config.yaml
d_model: 320
activation: "gelu"
normalize_top_k: true
lr_router: 0.000524
norm_place: "pre"
init_std_down: 0.0409
lr_mult_qkv: 0.7
seq_len: 1024
dataset: "wikipedia_en"
Below are experts of layer 6 (counted from 0) of a mixture-of-experts language model. Rows are named router (the router's row for the expert), up (a neuron's input weights, with its number), down (a neuron's output weights, with its number) and show model dimensions 160-239. Each number is 500 + 40 x the weight over its row's rms, rounded and kept within 0 to 999. Numbers have three digits each.
Before each expert's rows: a language model's description of what the expert responds to; "raises" lists some tokens whose logits its average output raises strongly, later layers aside. This comes from a sample of Wikipedia text that the model never trained on.

# expert 48
It responds to: Nouns for occupations, family roles and activities in biographies, such as actress, educator, singer, daughter, friend, education, writing.
raises: "ár", " off the", "es that", "opl", "anta", "emin"
router:479447482565546481474530534490517466517447505508465594567519440530460447547445494553527497501494505467485549527485446505446473458495531538497453550479514451530477523540587549522455523471369584529493473499449510522526497548527444506497450521
up0:542465542528539439562506446453457461504488452461540422537500524486507532538408599468540471483505450510616555570586527503470552465462512539604486469519511490524446513536490485557447468508494544507459575528503470536539465529473523471516426523
down0:476500530532537499452417502516548463563488492492417559531480514520617430532474502507501474554526478568558435452378510559500482572510484529423488488526509519528470481545535498534498511476532462479577549517488410504531529518479525525507454520
up1:519469542590455511505503447541497439515548502497467441545468497497503562514458542551533508490493517498533487548508462565509472522535479512476520522472451492504622507425525521438491442499531483524431440520524491411460503547524510504423456518
down1:455576506390552516464388557458460503486503508576442457503456575459434435559510505539477513570555519488528524571524531532431522536497537551477578496493544533473513521567529578492545444470503455500476481467469468515474517492460451562522486475

# expert 57
It responds to: Inner consonant-heavy syllables of Slavic, Nordic and other foreign surnames and places, often in tables, e.g. Zvonareva, Karplus, Zaveck.
raises: " j", "indi", "edy"
router:537576498464477426558505502547536450481551539537493437528485512520417533556588551471489539510492490504439458483503425429494556448451519437565541576451444508520430413394399520526442480562503466490449507500545509519498457524517506456528509511
up0:455509536517528444464445457502539481417503410503512530469483393481540503502542449562479550510493474471463510500445512471455578498458498545397591498558466478562580490506538484472556447516575496535459531489475471447476424534511475480473501568
down0:412491483398476521589449498405518442527516563540520510493444577572508511463535548549480552488491487456553530382513472456595516525519500493505466482507488451532523444569521510515497573491491559494564481552503500476502484431495527523494492508
up1:500527490485473468451601473458484540528502503551491456462497494419481506530453481527514506483472451528461512454505527488494539496516543496508541493429457617538499537510521550491530542500503489594478568541498562562430499509547544467536458477
down1:545462492485536498478484517504478492466475510515539485568467585458505482505573412526486561553521495457601476549572482463516485472487558496535496501544538511517501492489457532476493461454479443477456548508571460477496546446459447497452516429

# expert 2
It responds to: Rare catch-all for numbers in table cells and identifiers, unit abbreviations like ft and lb, and Japanese kana or IPA symbols.
raises: "is |", "ities.", "ing him", "icul", " his career", "D-"
router:513561493423499542431556521483486491508551543508524499450513424432503427470526513481503518478450511472541485525524501510505480464532518502496509559533495479556538528516499402502399508485436459475465511518515482500535533417484478472510560555
up0:531534478466458461508486434478512547459502486534502468478511417491599505524554505542493484563521495561489527508432517511550513474481500513530415467444493503545398504521472487496511466523549486467513459536501472498508486512580552533529505458
down0:509509459476477489459426499523473475549527574478492518608525435489513453533540479417491487465555467487454485504508515517507506534482495553440495500512495460520446534576466490428610447562509474467497551526507440464500584500540533488495487505
up1:518468541454474467511497445519495545560576476558554541524470620508510538465531506505525617511495559455545460482464500466500479528501443475513536456494539489475496475434481518448467475453496515497485495505521515521519517524524547540501450497
down1:537437580460525425398508469439471510521531539564441499521517512475468530456534443479463512537463530569481517518541478436588490487465486516471509446513562517525516534439538556439450454530445610468508457506510494585469560573476478479449435471

# expert 1
It responds to: Short letter pieces like nd, th, rd, ast, ond, ub inside names and ordinals, such as F-ast, W-ond-ers, 4-th.
raises: "adu", "im", " division", "\n"
router:463526505520485535493493493530472444536550492495478460482502484526508550484502524480406508495535500537436484470544523468634478547442540513472565494498526497510428466499543510536469531553528437469461447497494519522518406477591486567471513519
up0:442527428483519495479488534414491561517456565448511519486458472459585533466444524465407580458461473490452475507472460457499515525508488518561497438473468455514473491586547540466539453524449442549514525470469507484527495500506533520518456495
down0:447502531440495487385522605432509488512533480452473447478508510490522528584412473515559503501426495550558475441498574500551532440502490529554547477452501484463494518460539484524515488464521449540539567472456490535472550498492494466436443539
up1:495601526470469507475415444516492517555506485488501524544449521496515521538528479534418542512479533524443373443483554443468516480430534536540430461478523469571529494507528494447508492527502535486479638543570501501497498492441507442535543561
down1:520570476463571411516501464477543492341530467504518524483499542506506563493491475476529454521519482478510492485494512559470429506540471548526618542510497462473467492557432480460483540511508572464531453496541483520486498423485468489490537483

# expert 15
It responds to: Words in names of political, military, governmental and educational bodies, such as Assembly, Council, Army, national, University, military.
raises: " is", "\n\n", " J", " E", " un", " P"
router:566452479537588557520493478540453486599480464523450510536502523539469506476495472546559513593547448523517495507481530465490443497493528576475470445537520500571430514437492510498600520424483441497541467519478476528510434519487563529516410468
up0:506485448542452461507573450487494499511565455525526471526501435478495507490434495492455490537447421551475482527440467559536484542481488471547494439503428537468508583462553511543529519443525540535504445507418483478438495491586525474479564506
down0:506496540517480545466461546497490472519530520463515516559426494532489414574520534540458544537453510489464426487558439465539481510526489502492530503472542519530532522486588433510429505448476465576444540498491555449541476453556471478465511440
up1:494400547442521500504494483524478461476470479501498454444473476465562498485455488509503469502455523522573589492515465482487493487495517415465524543537504508567489460546432582522505541448487473521506485447415481549480454449523513409494569484
down1:413499532503464514570480497501543504493502513488488521552465550536503476522524500493518497515462472492485448493497482526449487553545515485543503513547526562490475450421472464530485599522497498605490430519513503457471469459426428437561437489

# expert 42
It responds to: Given names and the first piece of names or words, often after list dashes or table pipes, such as John, William, Jan, Sen, Choi.
raises: "als.", "force", "rie", "ters.", "th season", ", Michigan"
router:539486518532528536487461500552527465546447523521507559568557484491476480518514446532541499505544449428611478457514499465477436449451588470501523570457504443439507462500518494501515476483488436454522506554488499451545500512543465455447547514
up0:560511490483440489594445583512507435581445453470480574558469535482600526556488545464470506527463448567441521538456499511488502513551478492546483488449460472428472473581452506479522417490565556448484462522419395475515421508466499546489528453
down0:489549527516510533510477490583440495561510489568538481548406518468445516495448578514394502490472502487482543500540490467549508514480404474557571461504498490560515565516445436508491465470495470572514532497449434499574470537452515528529520471
up1:579528450442539495458497500510513547547557520482553538460490471497520348512551629452592588448468528513500498501421430535501470453482486478465401462494499539537492431497502476495457476508492496507545596500478397500458463484518539575531538419
down1:529579509523466461517580558484512396502487484446484485443438374461481581475438494425480486532467532445467527573500452497438490513500505454509473488502504540508465521469456467538468502489468547424542567535470573507546512527551510546464552410

# expert 47
It responds to: First names and word pieces of surnames after an initial or capital, such as John, William, G-oun-od, G-ersh-win.
raises: "2", "-", "1", " and", "3", "'"
router:548491489486503498486503453470493495513498544504497527503555532472537437558453498532559494497551525513574494457528419477503513474443487435568450522546451478483482494497510534419515445472505567516462536539577535503549515501585423415464454564
up0:529523491494550464464522419484517421447509533513486480519439493457595478485516492476446485483459507493476477625496532581487457486444477547568491464565556494550543528505469495500569544468547492491436521541470620451500478499459505542430435509
down0:516456524465520419558516477521481504481522543460491508506512521537416516543453573450474496474474558468429554533523529536512508425506600611468543516445492490538491509498522520490480454528507586535514422472546422559527487543486579520528465572
up1:451532546513538470494511475503478481609474553566502454513535534542458503537521480563481523547494498462558490560479521488486440485499419528514448533437419418481522498539475518494442463537520451480468517447495537536483447516566571452586527469
down1:501483444501567501519459499469411498487524462468421529458517480489452498477386507493446506494551499539477522498560524547587550477522514506501469559466468597434491549509457500506523510503497496498475530496506482486543466481445554475560468406

# expert 19
It responds to: Year digits and values in infobox fields like date of birth, term of office, coordinates, heights and club career lines, such as 1-969.
raises: "ons.", "1", "ones", "icles", " app"
router:442531452452542540468504564519587511460459501525498507485513485489446383514499518501543573522465533513471484534515476538541480556537441542536496507451485531582524541577460458520428513517428491483407484472583513525464476493493506503603522437
up0:509537555473523491501422440517544542541496494489560528466470484552506530564491452533526553469403470467578536472474491492509475506499448486515525447449539501537479482543470530525505493524505468449458532545450401496518503488470508478547518507
down0:508520485480538533471511481471480508412514461535490515596544623516579432422501519480597498514524549477419479420522532492617555479501509455417479430526453521546471521441443549482513519521471509546479476545474480522473530538474560528486483491
up1:492592540525544451453494498485482544448489456520434516568502458474568503483500483540511504576483532518518436441531481496529465383485468476518483397484557470498518541498480461492628454421528479563490566548503512471451493517545550519538545436
down1:476534497458540478481516524514464523538479560556493501455539489549483475521529495489508525506508436531546502544430577596453480488519518498494509476483446510497520471451524502460448485531465526531529454537488548579539526524395525475500467474

# expert 16
It responds to: Quantity words like other, many, various, numerous, plus number pieces, list dashes and cells in tables and stat lines.
raises: " London.", "ively", "ets.", " France.", " Australia.", "ive."
router:500456439518526559449538564496410556473490446435544541496526438508487446530519511505480603491516482527509491505513472583526488489486512462453464576463534508481497479551537512536467546523438484500486503473517474495487483534468452527505561527
up0:527529480474464473529586572496426467524520507431512590534476459441462482531494500492506574504482523495527472497392483561501521505508477514560466495470482473442498542552519547536583497419540463559462476544517462484490488443482501542515487530
down0:520465467548508521510500509546509476503583445510486468579455523460468454465534480500505566461475449537523507483505468472446520574459520445494567527533475527471532484523486497446592594534504554492592516518483504442491492410503490565498440498
up1:475537427467459499586531488502465500435450444445465487580458531506487455535526505467490490574599507546527511428440557500532547507510484436538535537452400510512499407529521458537513513452507537475473432546562494444467517476535441502573534468
down1:490482493508455496562518451537518519411476511516537465527535507505557470440522502461454465520582487507525513387424523425443468539421475492495457540474523531484443493529498512529486457458522462524520431538521546441531538562487517545487531487

# expert 61
It responds to: Verbs of control or provision after to, and or commas, such as provides, govern, oversee, prevent, plus ISBN and "for".
raises: "ations==", "ages", "arest", "     -", "araj", "ences"
router:567412474510614554456539549561394526474479501524466495511539464517502479477510482550500501550497483416488488510497510544512451476478576481467482528477503460493498558486505543534506564530421505448517484506480497526535551507479469508469596523
up0:499509484504494475518507450515439447481567456458553499602447497460427529506457491480522568518507581505449552534435495473484530530509522500530541494523513509473580485452528483543449437468519510541489498479524484472511459538575584459462488532
down0:476489462475446458458513441475471526441456530510560455502425514529520497503508448429425460523500576474552507501463547469494510580526581525474523499516445445516533441497484545503468434530512500441522565502474512535515460456478575507469499461
up1:500610535538554483487502493529498462503483468482520487611501520506498515532512582552527535479503530473517483578522533471542534437542448433490480480528521499513515549474543445432553479487525500561483495440535477546502530451472541525596532451
down1:451505460440442405516516502469459472505487549496547544489495507568486449554486518517510497531509506488471562524553464459463505591559523518484570477487448452459507455508515499484527534484408450456533542575541499436579501487500541522551448503

# expert 39
It responds to: Final nouns closing a multiword name or technical term, such as system, theory, Authority, Records, Commission, and closing quotes or parentheses.
raises: "ling", "gy", "-b", " | ", "-g", "ric"
router:494480516544563482512523509472539464573452462557525543529503443565477442494503505565526474554541592550526471485447589511450548480534488575475485535512431459545574494526475505475498509510470482484523476473431513523498496445433513498473489539
up0:547511487498509502496500475381475518521579465463489577570509521524458487480514454435501507532497504465506497526449549504492497492479546532441466540469520509514536514588517503563457433481479535490429510497472427446476472556536464466569581433
down0:496512465546481511450533515504515531491541545422514563522533578512520574531524563569498522562456437436503512528506555573528565500495476477474482502509446546564419511524505587510442406470525408420453451518504512440463464506453468459475543481
up1:535532490540501494534496432524552529550585505461502441478462506421507514550513441464537461474465459449567569461506545546534549513525572462553548550480561531423540464505476521559531468505483409522547489469612496550442464512574529538512434510
down1:524531531517482502459471487453442538501459400469634454532565499514431462516492530509606552508467487508536548584550560553551497394524473489560453441542500440505506445588537517517553441573478474524514477522600443436587452539469480566475460510

# expert 63
It responds to: Second syllable-piece just after a word's first letter or short start, in ordinary and foreign words, e.g. t-et-anus, sat-ell-ites, T-re-bek.
raises: "ours", "os", "oul", "our"
router:478483515539510536469517489510501405487514492515506555543459496522596574409579477451448497473603582495438464485568519421531435482524528442496572509441542453471448466508519514496517530359478503455491520529518518447463474560567497484492488518
up0:548527562463525448579548490465483466531448540501496542520501441579474583522456430574489472489526569554476517446462519606555514410533479533499516459517520499507543510504471464542509474554506520517532430528549535549501499552431473548542541516
down0:530521553532484492499457480417601493468512484540561529517536552490469609491486557462535481505529441484477475541483560496486461535497521452535498582481560471409498555451488467491526557557489523504478495516497510528462536404474511480488510437
up1:438550530451513463461527494454489487530473517413562513567445490545455483457517445447491551517526534521556513438461534431472425523478494493526587421511465385533495530485514473552488502473536466469502519441538497460409502471392447476512563522
down1:496518470501499453521476499485481589484537469597433528504470528526557512500523518501529546532510474460461446567466446458452479403474511515444448441462483513502478479537465479442428560514447459522464504521484488460542458535478516529466553484

# expert 4
It responds to: Small whole numbers as digits or words, in counts, ranks, minutes, dates and sports stats tables, such as 8, ten, 24th.
raises: " major", " and", ".", " |", ",", "'"
router:406512481494478519475500447447451505469453492492539560528546455530549524456527519424530448524459491559495526521472413511501490458432456528460526430545499537484527560431543490537513515478461482540528543489487461470491519495501480558514519564
up0:552484495483448428503487421515558439518471572517478480539488505456574521477477487504520479574601473524461554463456553510526462571456499583517474541513490522458484417471487465446510456554464490531551560544509446520503510516434487529460524496
down0:440467565558477518440429507525474558613467507530432492537478529457522471494490609519487493498561564487573561488497476460515471462453482503502490492550538486553455585487558507502516494535409488431548513575509518537581466457438455472500523414
up1:562487481583529434519408455526537462597477554500478557530486471497457513491475583505530514540520406525525481517490496486489535450495484466500492447544516466449424517558521521508538483490452461479433510506515499530564496434500480446494444506
down1:477486504510521425516477515481438518580457493540473483500518449468484521443555508566462491528455470460553503607502490541516500519541467560498512532487408477479541512527454442478535493500504518508474484442446510525529516481515471499549503437